Weights of a small mixture-of-experts language model, trained from scratch on English Wikipedia.
Size: 10 layers, width 384, vocabulary 32768, 79.5M parameters.
Experts: 16 experts in each of 8 layers, 304 SwiGLU neurons an expert, a sigmoid router.
Training: a variant of Adam for the experts, 487M tokens.
Below are experts of layer 7 (counted from 0) of a mixture-of-experts language model. Rows are named router (the router's row for the expert), gate (a neuron's input weights, with its number), up (a neuron's input weights, with its number), down (a neuron's output weights, with its number) and show model dimensions 0-63. Each number is 200 + 30 x the weight over its row's rms, rounded and kept within 0 to 999.
Before each expert's rows: "comes before" lists some tokens at least twice as common just after its tokens as in all text; "gets" lists some tokens that make up at least twice as much of what it gets as of all text. This comes from a sample of Wikipedia text that the model never trained on. Tokens count by the router's weight.

# expert 12
comes before: "1", "2", "6", "8", "5", "7"
gets: "-", " (", "–", "9", "'", "/"
router,200,181,185,229,204,228,231,203,232,232,192,219,152,233,201,245,202,236,174,224,188,146,217,241,228,235,222,200,210,227,242,220,275,198,214,214,227,216,200,179,215,214,156,175,171,178,183,221,238,181,187,189,231,194,218,222,172,202,199,199,245,201,210,213
gate0,197,177,213,228,162,204,204,204,227,235,220,234,156,225,179,217,250,195,176,164,171,227,254,230,189,259,164,185,186,236,178,232,223,148,220,235,218,235,249,212,258,230,204,191,168,229,189,183,183,163,185,175,203,231,174,249,204,217,186,206,199,229,192,189
up0,163,180,168,186,203,222,240,158,163,250,158,218,196,203,240,197,215,170,125,163,235,183,165,220,222,151,200,226,233,190,183,165,195,220,164,155,195,168,247,143,223,181,200,157,198,147,244,206,215,225,190,204,241,135,199,154,196,161,220,246,236,198,217,211
down0,157,184,168,214,222,192,240,182,217,202,173,203,192,218,206,228,237,184,205,170,232,224,194,184,181,208,230,222,287,177,166,216,323,181,176,241,258,210,202,187,227,242,208,220,202,233,159,205,213,203,249,199,184,195,218,202,166,243,201,175,218,222,214,157
gate1,215,212,172,237,230,207,160,160,233,229,156,238,189,161,198,226,123,208,233,189,223,210,231,219,232,173,211,169,193,162,215,177,179,157,159,270,210,206,251,196,182,202,214,271,190,179,183,130,172,143,177,183,200,202,212,155,180,175,239,188,184,292,211,195
up1,213,146,195,153,215,157,186,289,173,171,220,223,219,223,223,165,221,219,192,194,169,155,190,191,172,216,185,268,189,176,204,190,153,233,191,217,209,161,233,223,220,232,249,206,188,234,226,196,240,221,188,164,186,200,148,228,199,190,177,244,178,191,172,213
down1,224,212,167,186,216,157,176,149,202,236,240,199,151,139,131,234,230,182,129,212,186,200,236,148,197,163,252,147,196,122,208,199,198,159,214,243,208,178,164,252,218,193,204,189,194,215,196,251,211,203,226,204,229,164,255,246,199,220,184,195,249,243,189,231
gate2,200,209,209,231,222,205,214,230,208,141,211,171,224,206,128,157,220,197,135,208,152,141,233,168,198,180,219,177,233,191,219,211,189,178,231,280,153,219,215,164,181,216,204,240,260,213,200,150,184,167,186,165,199,149,146,201,203,203,192,168,208,197,205,259
up2,150,216,191,175,209,132,200,257,155,225,156,207,277,163,175,200,211,204,205,245,196,230,200,231,223,225,229,172,205,156,180,219,195,194,255,158,169,210,216,169,220,160,208,193,210,156,162,218,231,221,172,191,232,208,168,202,179,135,165,228,193,189,228,227
down2,178,217,217,232,230,230,209,152,213,189,193,222,213,185,198,299,190,184,184,185,185,226,240,135,210,191,188,203,194,199,203,208,200,203,200,214,262,233,193,185,183,241,234,210,214,235,178,221,181,182,216,170,145,215,168,171,215,234,200,161,181,245,120,186
gate3,178,172,179,224,262,174,247,215,195,174,163,191,210,127,206,222,209,179,164,192,172,230,186,176,206,185,238,214,222,190,213,229,140,233,244,232,231,207,187,280,243,244,202,219,199,181,204,225,187,189,222,179,239,212,216,177,129,150,202,215,233,251,206,247
up3,236,194,152,192,208,189,225,187,222,207,209,223,135,215,140,202,182,194,148,187,209,233,240,194,200,182,239,155,209,215,172,165,174,187,181,223,152,166,218,235,213,194,223,260,185,241,193,203,295,180,197,169,166,157,210,191,191,176,187,220,198,222,145,252
down3,215,220,188,298,225,180,172,215,148,155,188,230,218,255,189,130,215,207,159,255,190,207,172,224,196,195,224,254,187,187,149,184,244,218,215,181,189,172,218,188,173,173,191,228,176,118,206,205,206,174,225,228,199,211,233,199,220,192,189,224,219,150,252,236
gate4,257,192,193,202,237,200,203,210,182,169,220,222,211,192,123,208,197,205,239,199,186,279,186,264,228,198,179,191,196,197,204,207,232,201,149,191,195,214,173,180,292,220,198,193,220,192,196,95,246,250,158,225,187,221,192,188,200,163,203,184,237,172,247,239
up4,236,221,216,230,186,178,224,167,235,198,218,192,239,204,194,221,192,93,260,235,153,271,203,202,217,227,160,187,198,219,210,226,227,155,198,223,173,239,165,198,229,189,196,166,250,217,176,199,174,212,219,200,180,225,153,193,207,146,231,188,229,161,208,185
down4,198,260,219,181,156,186,196,193,216,188,200,166,163,174,172,212,189,222,214,174,214,225,195,187,199,249,227,182,148,215,135,206,212,240,258,158,218,194,214,229,198,181,140,204,228,234,170,244,173,152,252,160,166,222,204,233,233,203,205,194,211,221,232,212
gate5,170,129,174,182,210,240,189,230,205,196,192,150,207,235,159,198,146,187,181,206,203,202,192,182,236,195,254,201,212,215,184,194,194,174,189,233,166,193,191,168,157,227,217,200,184,179,218,194,208,200,225,190,157,204,255,190,175,179,190,274,187,196,205,272
up5,207,264,192,200,264,242,218,205,189,174,247,279,156,177,175,166,226,228,214,224,193,143,158,192,195,191,170,154,213,170,196,282,200,217,226,197,236,206,218,205,219,229,175,176,251,227,218,165,243,191,210,158,238,234,221,212,209,237,206,201,222,182,230,219
down5,205,242,152,211,199,191,246,184,194,211,241,165,206,232,180,261,246,217,216,147,195,199,180,182,242,160,224,235,209,187,211,236,209,187,165,175,203,247,225,241,183,213,229,213,232,170,166,173,229,251,239,200,167,201,181,221,181,175,190,219,245,184,229,209
gate6,245,173,213,220,179,260,225,197,126,253,237,227,242,242,209,249,174,187,212,193,222,201,228,233,195,200,212,215,197,234,198,230,205,250,161,264,226,208,217,210,246,197,212,233,183,214,181,180,220,188,197,200,245,164,204,208,223,244,165,227,197,197,243,176
up6,209,184,195,200,197,237,219,194,158,220,271,193,234,164,213,225,180,200,252,175,245,185,212,224,192,195,184,198,165,232,195,234,164,196,192,188,189,210,172,225,190,218,184,199,223,243,217,195,190,184,234,189,181,166,219,151,213,202,178,200,192,203,214,164
down6,216,169,226,226,241,173,234,222,205,163,170,129,185,198,167,207,210,207,195,194,224,246,183,181,194,194,209,218,188,190,188,171,163,172,191,171,146,223,161,185,193,203,182,228,187,191,228,123,234,163,207,208,218,222,198,229,130,225,173,164,154,216,267,197
gate7,214,200,207,186,211,248,212,214,180,251,167,236,194,206,170,234,215,201,165,203,171,197,202,213,238,206,234,188,236,262,217,162,214,167,174,253,230,187,214,250,232,199,212,206,216,159,215,163,274,245,238,185,203,186,162,214,128,248,182,161,247,182,213,260
up7,144,238,157,181,156,187,216,127,166,202,153,211,237,191,179,206,220,202,300,198,206,188,236,215,212,161,222,213,190,195,191,175,222,195,252,200,194,237,180,225,205,178,191,197,168,196,164,196,141,218,141,195,201,185,228,176,208,210,194,174,210,213,229,161
down7,231,215,218,245,213,163,230,227,227,206,185,200,187,177,181,193,227,181,182,227,201,182,184,283,171,182,173,184,209,183,138,201,203,250,174,235,223,206,188,203,205,188,227,229,269,176,253,203,167,214,193,237,150,156,165,168,221,234,200,187,211,238,200,211
gate8,191,185,213,217,201,207,108,170,239,209,168,199,205,186,225,246,206,221,181,219,144,197,218,202,211,199,203,260,193,195,213,195,181,192,172,228,235,187,218,195,198,183,210,189,194,238,176,184,194,164,185,260,192,217,191,234,190,222,180,222,178,220,218,198
up8,224,168,201,180,253,193,215,211,175,146,152,170,174,203,217,168,179,151,240,204,196,240,185,188,218,180,187,176,191,209,179,142,223,199,193,269,204,222,219,260,196,163,203,252,217,199,203,231,181,206,213,209,169,178,217,175,189,194,232,152,133,197,200,166
down8,194,183,157,226,224,226,212,243,218,235,187,213,183,189,222,178,169,228,186,202,206,262,139,221,226,201,210,150,259,224,197,204,225,128,263,186,220,218,197,207,195,186,173,204,202,246,184,228,220,202,216,151,158,246,213,178,232,158,219,223,269,190,195,196
gate9,216,232,129,222,235,215,201,227,220,128,205,229,221,229,204,203,192,236,243,207,222,247,184,208,251,211,190,208,168,140,208,188,221,231,171,232,199,158,178,215,221,192,208,168,183,148,133,200,217,193,202,227,214,190,220,205,171,168,164,187,197,223,211,190
up9,241,244,204,175,242,219,197,247,170,146,232,206,262,226,213,206,207,237,250,152,165,242,189,181,253,170,200,186,198,216,207,163,167,236,147,155,230,221,134,202,209,219,173,159,212,129,173,219,249,226,219,244,213,219,177,201,146,216,174,168,225,205,187,255
down9,195,243,237,202,191,147,222,212,201,192,171,227,164,193,240,246,227,148,179,160,237,160,217,145,220,206,208,158,180,244,240,235,177,194,246,226,261,196,180,216,229,174,217,195,135,187,186,191,192,178,229,234,165,229,150,174,210,244,241,184,181,203,216,214
gate10,218,214,203,247,192,211,220,222,220,190,247,162,233,230,180,172,139,151,214,239,171,202,197,217,197,235,242,188,208,227,230,237,196,190,189,183,147,221,167,219,186,184,224,191,206,220,205,221,229,196,257,197,198,180,252,211,233,170,219,242,226,180,207,163
up10,184,239,212,218,210,231,183,202,210,197,208,159,248,236,191,222,223,185,263,190,187,238,186,196,177,166,233,193,210,185,211,181,177,222,171,213,202,217,253,201,241,194,169,217,204,205,147,104,154,244,223,221,264,152,187,168,174,188,177,152,214,177,187,206
down10,209,240,175,174,223,206,191,184,178,247,175,199,225,194,201,157,218,183,201,235,205,231,192,202,228,169,214,200,219,150,210,223,230,222,204,168,255,250,132,196,171,159,156,178,234,183,231,214,268,159,207,203,155,237,152,206,179,174,169,229,191,220,199,214
gate11,220,241,246,168,199,185,215,186,194,226,229,232,156,181,189,272,198,228,174,189,200,190,174,222,175,155,211,208,240,208,220,194,153,229,184,129,223,196,271,199,239,221,208,232,215,183,168,202,204,310,214,214,161,195,224,219,185,187,225,204,199,219,198,159
up11,175,259,201,195,245,224,248,218,191,180,214,215,240,173,195,199,263,196,235,171,142,206,169,248,190,208,233,173,235,243,168,226,188,246,184,220,201,205,125,160,241,161,178,238,216,180,225,237,125,204,150,130,207,146,226,201,218,160,161,186,191,235,210,194
down11,217,226,148,197,182,145,178,175,203,185,161,214,206,189,159,228,176,191,233,203,253,196,206,209,227,187,209,207,204,236,129,222,220,234,228,168,215,168,205,183,173,210,173,233,234,248,264,222,188,226,222,241,214,199,185,224,197,197,187,256,210,220,214,247
gate12,212,216,233,214,186,238,187,114,228,241,132,229,187,227,233,200,222,208,248,208,183,192,177,214,248,231,182,218,242,196,170,191,178,263,230,213,227,181,219,204,175,192,235,152,190,178,193,195,198,223,233,187,179,211,267,209,218,187,180,214,180,265,207,251
up12,135,172,181,189,189,172,228,259,225,157,238,202,195,227,182,186,218,176,112,205,224,189,273,214,174,174,246,148,161,154,155,174,208,192,185,207,188,171,124,151,212,198,233,238,234,178,205,202,220,208,193,162,190,210,150,186,206,184,214,188,225,169,193,162
down12,167,211,198,166,215,220,208,197,208,217,196,211,188,160,265,240,215,170,125,196,215,200,196,209,242,124,195,200,160,217,209,221,183,168,194,177,238,198,177,195,169,171,214,209,231,166,239,268,211,167,197,225,225,257,178,243,163,222,145,177,186,188,290,192
gate13,190,200,230,259,224,216,163,227,184,176,198,232,170,239,178,272,237,225,176,138,191,196,232,221,219,181,132,170,235,231,209,244,195,176,217,171,178,207,194,237,189,265,177,189,206,261,223,240,219,240,221,202,277,185,214,175,195,197,254,209,240,176,229,216
up13,201,232,159,188,188,175,185,219,155,227,193,241,187,197,225,262,168,188,207,202,226,148,233,228,255,225,199,207,252,280,209,207,135,208,262,184,233,203,199,217,228,231,194,157,192,191,172,198,194,193,168,198,194,216,220,248,161,233,206,184,179,209,246,159
down13,161,165,235,237,185,182,213,226,217,182,183,227,210,152,178,162,245,220,196,191,136,247,207,213,167,213,166,248,213,226,203,238,203,212,161,166,199,182,217,181,161,209,196,158,191,181,216,213,172,232,213,150,184,182,199,196,207,206,187,240,212,224,187,184
gate14,164,154,148,207,200,244,199,213,200,223,248,224,200,180,168,205,213,260,196,155,212,235,248,186,216,238,185,233,190,224,171,209,217,152,249,268,181,205,147,196,178,190,220,181,226,191,177,182,193,150,190,234,224,226,265,219,151,200,197,296,180,256,213,215
up14,161,156,189,217,184,190,188,196,247,241,240,200,173,206,209,170,188,244,187,167,200,215,260,213,168,167,203,136,208,202,211,145,237,148,229,217,188,226,175,188,174,179,183,195,230,225,241,219,200,119,144,203,152,205,216,224,206,175,188,254,217,219,171,261
down14,150,189,224,228,195,186,175,206,209,170,233,233,185,141,231,161,235,204,263,207,175,170,229,200,203,207,219,163,201,198,168,245,203,209,173,207,186,204,179,198,190,134,122,166,207,239,217,142,167,207,229,249,201,183,221,154,177,224,222,227,157,157,142,192
gate15,166,159,217,182,204,154,265,153,220,238,240,208,197,203,195,224,272,214,194,209,143,256,183,197,215,177,197,210,213,259,201,219,148,209,199,210,182,230,170,220,225,152,218,234,197,196,199,206,201,160,273,190,205,245,188,172,166,223,217,172,210,138,231,203
up15,177,189,222,226,208,242,172,205,199,186,185,162,254,280,191,221,235,215,167,242,179,213,224,182,231,187,262,187,198,184,212,239,204,239,205,216,185,209,213,233,184,224,199,167,168,186,211,177,174,231,164,215,245,235,195,208,234,198,241,242,198,248,227,172
down15,226,188,206,160,201,172,202,193,207,233,193,249,146,161,177,255,157,186,173,211,204,163,190,199,227,250,223,165,209,259,183,225,171,157,142,225,208,210,207,189,186,196,243,204,189,195,191,245,205,220,174,215,194,167,221,190,229,254,195,209,213,261,198,215
gate16,215,161,204,191,195,202,228,245,197,215,176,149,205,272,211,182,229,180,206,193,169,152,173,263,197,208,197,187,198,238,201,148,216,211,231,204,242,205,230,162,232,241,207,170,186,228,206,196,209,164,192,226,201,236,190,179,198,187,183,199,239,251,191,218
up16,225,197,224,216,189,212,240,180,216,201,244,139,240,171,186,210,173,193,141,208,161,139,198,211,208,215,188,173,218,203,175,205,226,194,221,194,229,176,145,219,142,224,200,128,221,176,246,253,232,199,185,192,183,260,205,194,206,158,191,196,249,234,195,240
down16,140,213,197,196,172,185,253,228,210,187,179,191,257,213,221,127,215,167,161,154,243,194,190,212,219,157,241,173,283,178,238,225,200,210,216,200,251,229,159,196,188,181,210,195,246,220,143,189,193,179,197,206,183,210,196,214,185,232,169,179,174,236,186,211
gate17,243,157,185,202,188,192,177,175,186,146,179,232,210,208,204,178,166,194,243,172,169,219,200,191,187,217,239,230,136,231,182,226,204,220,191,207,195,199,237,192,226,225,225,174,236,187,214,232,241,140,216,175,183,172,202,217,195,165,172,182,204,143,201,216
up17,237,237,158,200,209,258,171,210,202,199,221,274,197,228,238,235,212,224,249,206,200,201,191,218,237,227,165,256,189,203,218,204,171,219,201,212,214,215,250,181,164,188,220,212,182,225,217,209,179,195,236,225,218,217,181,183,192,168,141,194,182,238,212,151
down17,178,183,236,195,224,188,182,211,206,208,238,184,265,173,208,184,188,233,166,221,205,243,181,231,186,209,216,148,247,208,166,175,223,177,189,164,247,208,171,173,195,182,167,203,235,223,276,203,234,233,178,208,174,243,190,217,184,237,190,244,164,254,240,180
gate18,189,235,272,242,138,189,178,165,179,174,246,184,202,239,221,218,201,166,196,181,148,208,201,252,205,244,147,221,196,208,197,178,239,140,216,215,209,193,189,258,163,198,190,225,234,185,252,213,261,204,255,147,230,199,209,237,181,229,199,207,185,182,164,204
up18,157,146,172,156,206,189,252,254,197,238,141,221,178,164,205,161,211,215,195,225,198,127,161,192,233,150,239,202,201,191,188,201,210,152,218,173,157,210,177,176,228,204,169,209,179,181,149,205,146,215,150,176,184,205,209,242,204,252,166,160,215,199,205,175
down18,161,229,210,189,211,192,182,178,231,197,216,191,145,213,250,235,179,180,180,185,176,229,135,206,242,235,149,215,115,160,234,231,181,189,198,182,185,176,199,217,216,169,203,194,199,174,223,191,225,174,174,208,181,178,173,152,209,193,169,252,237,165,237,185
gate19,211,230,218,233,138,220,181,149,215,249,175,172,194,154,246,213,120,145,230,278,223,223,258,193,163,143,223,237,265,167,207,178,199,182,217,208,227,184,231,191,186,194,165,177,255,247,231,176,238,211,206,220,178,152,200,241,206,228,247,194,231,177,253,172
up19,234,211,195,167,203,185,186,217,273,184,185,177,218,257,232,140,178,193,251,240,165,167,172,206,221,210,237,220,227,189,238,227,231,225,177,179,223,193,215,243,174,163,188,172,251,207,199,217,170,230,251,217,202,204,235,219,162,246,203,203,155,144,197,185
down19,209,241,203,217,178,212,242,138,207,214,198,194,184,192,169,174,214,207,194,162,203,220,174,210,210,164,226,131,222,253,170,218,191,227,224,200,169,164,213,200,199,185,94,266,190,205,227,202,189,186,145,239,167,223,231,256,207,157,250,202,244,218,224,232
gate20,205,248,126,224,244,158,191,170,212,182,214,197,188,185,178,154,208,237,190,187,236,248,214,217,176,183,219,197,220,180,221,224,189,220,189,187,191,236,191,200,139,126,201,255,176,180,173,170,209,259,266,262,174,144,188,163,202,213,201,293,179,201,169,206
up20,225,182,162,151,256,202,168,192,217,207,163,206,234,171,250,202,232,188,241,175,205,253,205,179,172,171,189,233,198,169,159,188,195,201,219,170,241,160,200,230,248,192,193,242,233,181,175,172,167,161,185,152,197,217,155,205,193,237,156,198,223,237,264,157
down20,158,229,236,227,163,224,206,205,215,166,204,212,197,194,216,203,189,204,166,201,183,196,204,204,188,200,192,234,223,219,212,169,227,192,257,183,163,187,209,225,185,242,202,233,194,214,206,185,234,249,171,220,202,193,161,212,230,176,178,184,200,222,148,201
gate21,203,224,197,226,170,218,203,179,218,257,142,222,161,198,209,243,241,181,239,218,173,202,229,174,218,187,223,244,199,175,185,192,213,214,235,221,232,143,189,197,283,217,216,221,190,174,206,238,236,215,215,209,218,218,154,209,231,161,235,224,173,160,177,201
up21,223,166,207,194,204,196,194,251,217,148,218,209,267,221,231,168,135,237,157,233,265,159,227,232,218,214,208,211,157,124,189,193,183,172,189,216,210,207,169,217,205,207,238,208,240,198,220,189,162,195,204,191,160,166,230,257,139,229,199,184,189,210,226,232
down21,234,169,186,174,206,192,187,213,224,211,219,224,223,215,205,177,238,216,195,234,249,189,155,178,254,161,170,225,162,194,193,213,230,206,179,169,281,170,235,271,225,139,228,212,197,250,241,270,220,213,224,184,213,202,169,230,181,206,198,186,176,199,262,202
gate22,243,234,227,193,207,203,212,205,188,198,189,172,158,207,188,220,173,170,213,234,253,188,202,218,240,200,264,201,153,228,205,169,187,218,173,208,181,192,158,155,148,195,213,182,214,191,207,218,162,189,216,210,233,190,244,243,192,201,172,208,144,194,143,196
up22,169,177,190,205,214,170,227,167,179,204,185,187,203,220,272,234,150,208,232,185,205,237,186,181,206,211,182,241,230,181,189,197,157,197,156,230,235,182,250,210,201,169,209,194,169,194,183,204,195,230,178,227,178,231,194,193,222,168,233,208,166,206,179,185
down22,180,218,172,196,170,125,224,217,193,152,190,231,195,202,217,173,143,200,190,196,206,270,187,241,159,215,165,205,167,197,186,238,212,264,193,222,219,166,165,181,182,158,204,195,155,240,170,189,212,161,227,167,206,178,161,227,175,179,212,183,240,201,241,168
gate23,199,196,183,175,226,198,156,224,150,182,170,186,163,188,194,193,169,153,222,219,175,177,178,266,199,216,211,232,237,159,179,201,238,200,186,250,198,194,237,217,208,180,173,238,167,173,160,161,195,227,153,172,228,183,245,173,168,166,266,174,256,248,171,197
up23,197,211,190,203,238,172,161,210,208,205,181,229,220,199,179,223,233,250,207,280,172,223,139,185,197,235,204,228,157,156,212,222,159,256,170,219,110,225,130,244,192,192,189,214,165,158,200,190,241,184,217,221,205,188,175,171,195,206,174,202,114,203,180,216
down23,163,227,164,194,253,154,211,209,196,155,194,210,216,230,154,214,171,231,182,179,163,272,214,226,228,192,228,199,174,216,142,217,227,123,197,145,225,209,206,225,243,222,162,212,212,198,211,182,138,177,210,258,212,189,174,230,244,199,196,221,214,245,263,169
gate24,191,184,206,159,202,212,204,244,237,207,271,225,187,288,149,252,208,186,242,229,193,175,219,221,229,188,227,225,148,167,212,253,196,218,219,239,174,176,208,220,158,139,196,219,243,193,178,199,224,206,156,196,222,190,247,201,241,207,247,172,241,203,227,266
up24,235,251,186,235,217,132,230,193,178,175,217,182,189,193,208,165,201,247,157,262,188,218,152,210,170,244,191,159,219,186,175,156,176,189,175,212,206,188,207,171,211,268,225,236,179,220,169,192,167,196,238,204,211,183,188,191,206,244,202,226,130,180,163,208
down24,191,222,178,228,241,196,237,206,251,243,128,177,209,242,127,221,209,206,174,190,186,202,233,247,282,230,206,188,238,181,180,225,226,184,154,118,205,200,205,238,202,200,226,206,147,214,228,235,179,236,215,213,147,168,169,204,241,186,244,247,193,195,210,218
gate25,206,211,160,240,138,222,141,208,229,193,202,194,212,196,252,239,196,201,213,199,221,183,225,251,262,213,234,232,169,160,196,220,160,189,231,211,224,184,168,168,172,183,230,209,213,225,259,214,228,222,224,237,204,212,234,205,168,186,213,231,186,209,245,191
up25,219,171,236,226,163,215,196,199,218,244,225,155,227,125,202,239,209,208,195,159,211,185,189,218,229,241,230,241,170,178,232,197,217,210,203,208,203,254,161,273,113,145,190,175,180,168,215,236,189,183,229,189,213,225,246,252,165,216,206,191,186,194,204,189
down25,184,173,223,150,199,237,211,178,279,245,218,185,167,205,147,212,160,235,212,175,214,231,225,229,214,204,159,162,215,197,176,249,246,200,213,224,178,205,178,202,162,141,158,238,157,264,191,256,207,177,199,233,193,201,203,184,183,209,204,194,233,250,126,192
gate26,196,182,215,224,187,178,208,205,219,243,259,148,200,200,167,189,227,142,203,201,129,276,200,236,214,230,205,245,173,195,192,189,235,140,185,207,225,209,204,192,162,266,183,185,176,177,193,211,196,153,230,146,201,223,210,178,167,208,219,204,198,234,173,196
up26,194,164,224,237,224,246,194,175,164,241,225,209,189,197,177,246,260,208,216,197,237,148,183,214,234,140,155,230,220,232,214,190,172,154,225,255,221,205,205,229,214,169,203,151,190,221,251,184,172,215,238,215,204,220,216,207,160,208,222,186,221,197,255,229
down26,248,184,210,196,259,168,191,192,197,154,193,238,180,165,208,292,215,235,221,239,202,182,245,185,154,259,159,215,176,195,163,188,214,172,183,249,205,246,182,155,240,183,251,229,205,216,215,226,200,205,165,253,200,195,205,182,205,143,166,213,188,262,207,175
gate27,204,242,199,234,171,240,217,244,212,218,201,209,195,138,194,249,195,177,187,228,182,152,185,226,239,218,220,223,199,202,183,235,208,150,250,187,224,190,169,236,235,180,186,242,193,230,126,204,186,211,166,223,195,151,235,230,219,185,272,200,184,200,207,193
up27,185,176,189,147,217,188,264,176,210,191,204,123,218,229,170,219,207,209,212,187,218,198,172,198,216,192,237,162,196,249,214,140,181,276,159,237,216,198,209,192,175,176,200,148,250,198,138,198,193,240,200,230,217,170,204,244,222,159,195,176,186,212,146,244
down27,198,254,226,219,200,172,228,241,220,190,217,213,176,163,183,144,238,219,160,275,152,221,209,187,172,215,215,243,228,164,194,175,226,170,227,233,157,157,237,209,182,199,180,211,180,219,177,219,212,220,192,201,234,133,212,174,158,193,219,177,147,202,229,188
gate28,219,149,200,191,214,212,143,184,168,214,188,219,235,241,171,231,200,227,243,197,143,180,211,178,220,206,183,196,231,130,174,237,241,246,233,236,184,162,208,258,244,186,229,222,207,212,262,210,258,228,172,180,244,156,248,213,247,218,209,257,230,194,170,240
up28,264,164,256,164,201,173,205,220,193,205,187,184,225,270,197,192,195,203,173,196,239,178,175,240,176,164,241,244,186,240,213,254,183,216,189,142,227,159,199,195,243,178,204,197,216,255,171,190,162,174,196,198,210,207,160,162,216,214,232,118,205,170,146,200
down28,209,197,203,165,166,187,218,226,219,200,256,177,238,191,218,241,186,210,174,194,173,237,165,160,214,227,185,225,178,202,200,222,222,217,262,182,241,184,234,151,213,158,233,194,216,193,189,208,231,168,229,244,180,229,227,198,151,249,233,237,176,181,175,223
gate29,206,224,183,209,194,236,237,189,232,232,240,250,271,178,246,230,157,240,211,167,223,207,290,209,272,193,126,206,238,199,209,226,207,200,181,176,243,197,230,233,194,198,200,207,276,174,190,203,218,224,255,241,203,195,248,205,246,186,159,218,181,172,227,183
up29,202,159,255,204,237,160,234,201,167,235,203,194,233,241,230,240,222,211,233,181,186,226,192,208,215,231,182,221,170,199,203,220,177,153,149,172,221,207,199,252,229,245,212,199,239,197,200,271,232,217,193,151,216,171,247,201,240,157,192,218,178,200,256,222
down29,240,191,145,194,196,231,240,169,180,172,217,174,251,177,180,187,158,163,257,245,178,180,228,169,208,234,224,171,194,190,165,188,180,193,174,204,179,125,232,200,177,192,207,246,184,148,228,175,186,223,154,224,130,197,206,127,184,227,142,238,192,223,208,220
gate30,176,225,202,222,223,226,191,168,216,204,207,223,197,180,220,248,241,171,211,147,184,232,202,185,217,238,137,205,142,227,202,233,232,184,174,210,165,233,231,255,158,219,170,211,144,211,197,200,169,208,250,151,214,179,221,175,214,178,163,224,187,253,223,223
up30,153,201,232,224,167,238,139,187,196,231,163,238,200,178,215,212,138,175,209,162,167,220,199,244,231,201,157,164,162,195,200,155,222,179,176,191,182,221,184,185,195,158,206,232,207,213,241,215,252,135,169,184,188,181,226,183,155,177,205,184,191,228,200,232
down30,185,240,229,139,178,223,160,224,216,191,197,248,210,216,207,237,250,191,163,201,162,234,172,155,194,244,236,204,179,196,225,189,207,236,180,214,201,218,196,194,180,251,225,142,174,186,156,173,93,234,201,141,210,237,167,228,252,190,192,187,209,158,195,184
gate31,181,199,189,228,205,223,204,181,226,245,199,230,148,243,200,222,221,205,207,209,197,155,185,224,180,149,249,156,179,247,216,213,187,254,166,182,205,202,205,182,216,183,180,163,198,170,218,167,210,204,192,181,243,217,207,153,251,207,248,206,218,232,164,251
up31,199,232,241,188,226,168,230,163,175,233,223,181,158,226,179,202,246,225,177,210,213,201,179,209,156,193,187,170,153,177,176,267,202,206,206,209,214,148,258,132,218,155,202,214,169,224,208,198,198,152,172,240,229,172,189,174,240,257,218,190,220,225,179,231
down31,202,217,223,241,239,152,198,173,232,246,205,160,236,170,176,210,166,180,205,175,265,187,236,187,249,202,171,173,206,191,197,175,176,202,173,266,228,214,207,228,268,190,202,245,215,218,227,159,198,204,231,190,175,209,184,170,207,230,224,223,218,219,205,178
gate32,284,242,166,236,160,222,143,218,169,166,201,152,212,252,212,195,179,193,242,196,188,200,179,220,204,213,208,197,189,192,173,211,195,239,241,208,168,177,186,173,160,202,219,157,211,191,258,206,244,179,159,206,202,237,249,205,193,144,243,169,220,233,220,160
up32,172,134,229,183,229,186,185,261,236,205,233,234,198,174,209,240,225,211,224,196,209,167,191,195,187,182,161,157,145,253,198,261,213,165,185,198,231,191,200,209,196,195,235,114,162,201,247,243,225,235,195,157,159,238,204,167,216,195,161,204,170,158,156,215
down32,263,178,218,213,209,201,210,165,226,219,174,231,236,183,202,218,220,241,174,209,241,199,179,184,219,204,218,156,217,139,225,207,206,192,225,216,168,201,208,129,214,186,248,180,223,260,163,202,234,215,198,210,164,171,179,222,184,181,231,209,165,249,187,215
gate33,243,140,204,205,247,141,128,176,228,204,153,231,200,173,168,215,239,195,154,186,156,193,240,233,182,249,125,200,232,224,179,171,199,191,216,272,188,199,155,169,186,254,197,233,180,184,152,184,207,154,188,152,181,193,194,236,216,168,242,213,200,262,205,199
up33,217,226,242,229,224,187,166,172,186,226,184,216,204,166,190,179,176,205,155,176,202,135,225,233,158,232,136,206,191,206,226,201,196,196,241,207,178,157,158,179,168,251,203,235,161,220,228,220,192,182,197,173,197,162,242,258,200,233,226,238,123,220,153,225
down33,244,236,197,217,178,205,230,261,192,210,229,198,164,164,223,219,201,251,150,209,232,179,267,222,232,172,190,157,167,221,234,174,173,179,213,188,182,264,180,198,194,222,221,200,210,153,247,194,192,261,207,227,170,213,190,133,235,156,210,151,212,219,221,169
gate34,198,171,188,210,208,166,191,189,203,143,168,202,192,211,171,177,200,207,223,211,151,212,240,180,210,229,204,187,205,227,206,164,222,208,185,241,186,209,189,234,207,171,220,212,190,162,172,194,170,175,196,204,225,197,181,283,191,175,200,173,213,173,214,201
up34,192,206,211,208,189,201,133,243,207,208,156,227,178,204,199,264,156,234,243,191,176,188,178,189,204,195,192,210,220,227,205,188,216,210,219,175,220,181,198,216,173,164,242,189,176,283,246,183,175,194,200,157,170,211,202,242,207,276,185,166,172,163,161,203
down34,186,202,126,159,150,238,182,130,198,214,228,174,212,234,205,221,240,208,214,220,186,223,195,213,178,244,204,231,264,186,179,218,174,161,193,153,215,186,276,190,186,238,174,197,244,175,165,201,242,217,192,184,247,175,207,215,155,234,246,246,173,249,214,194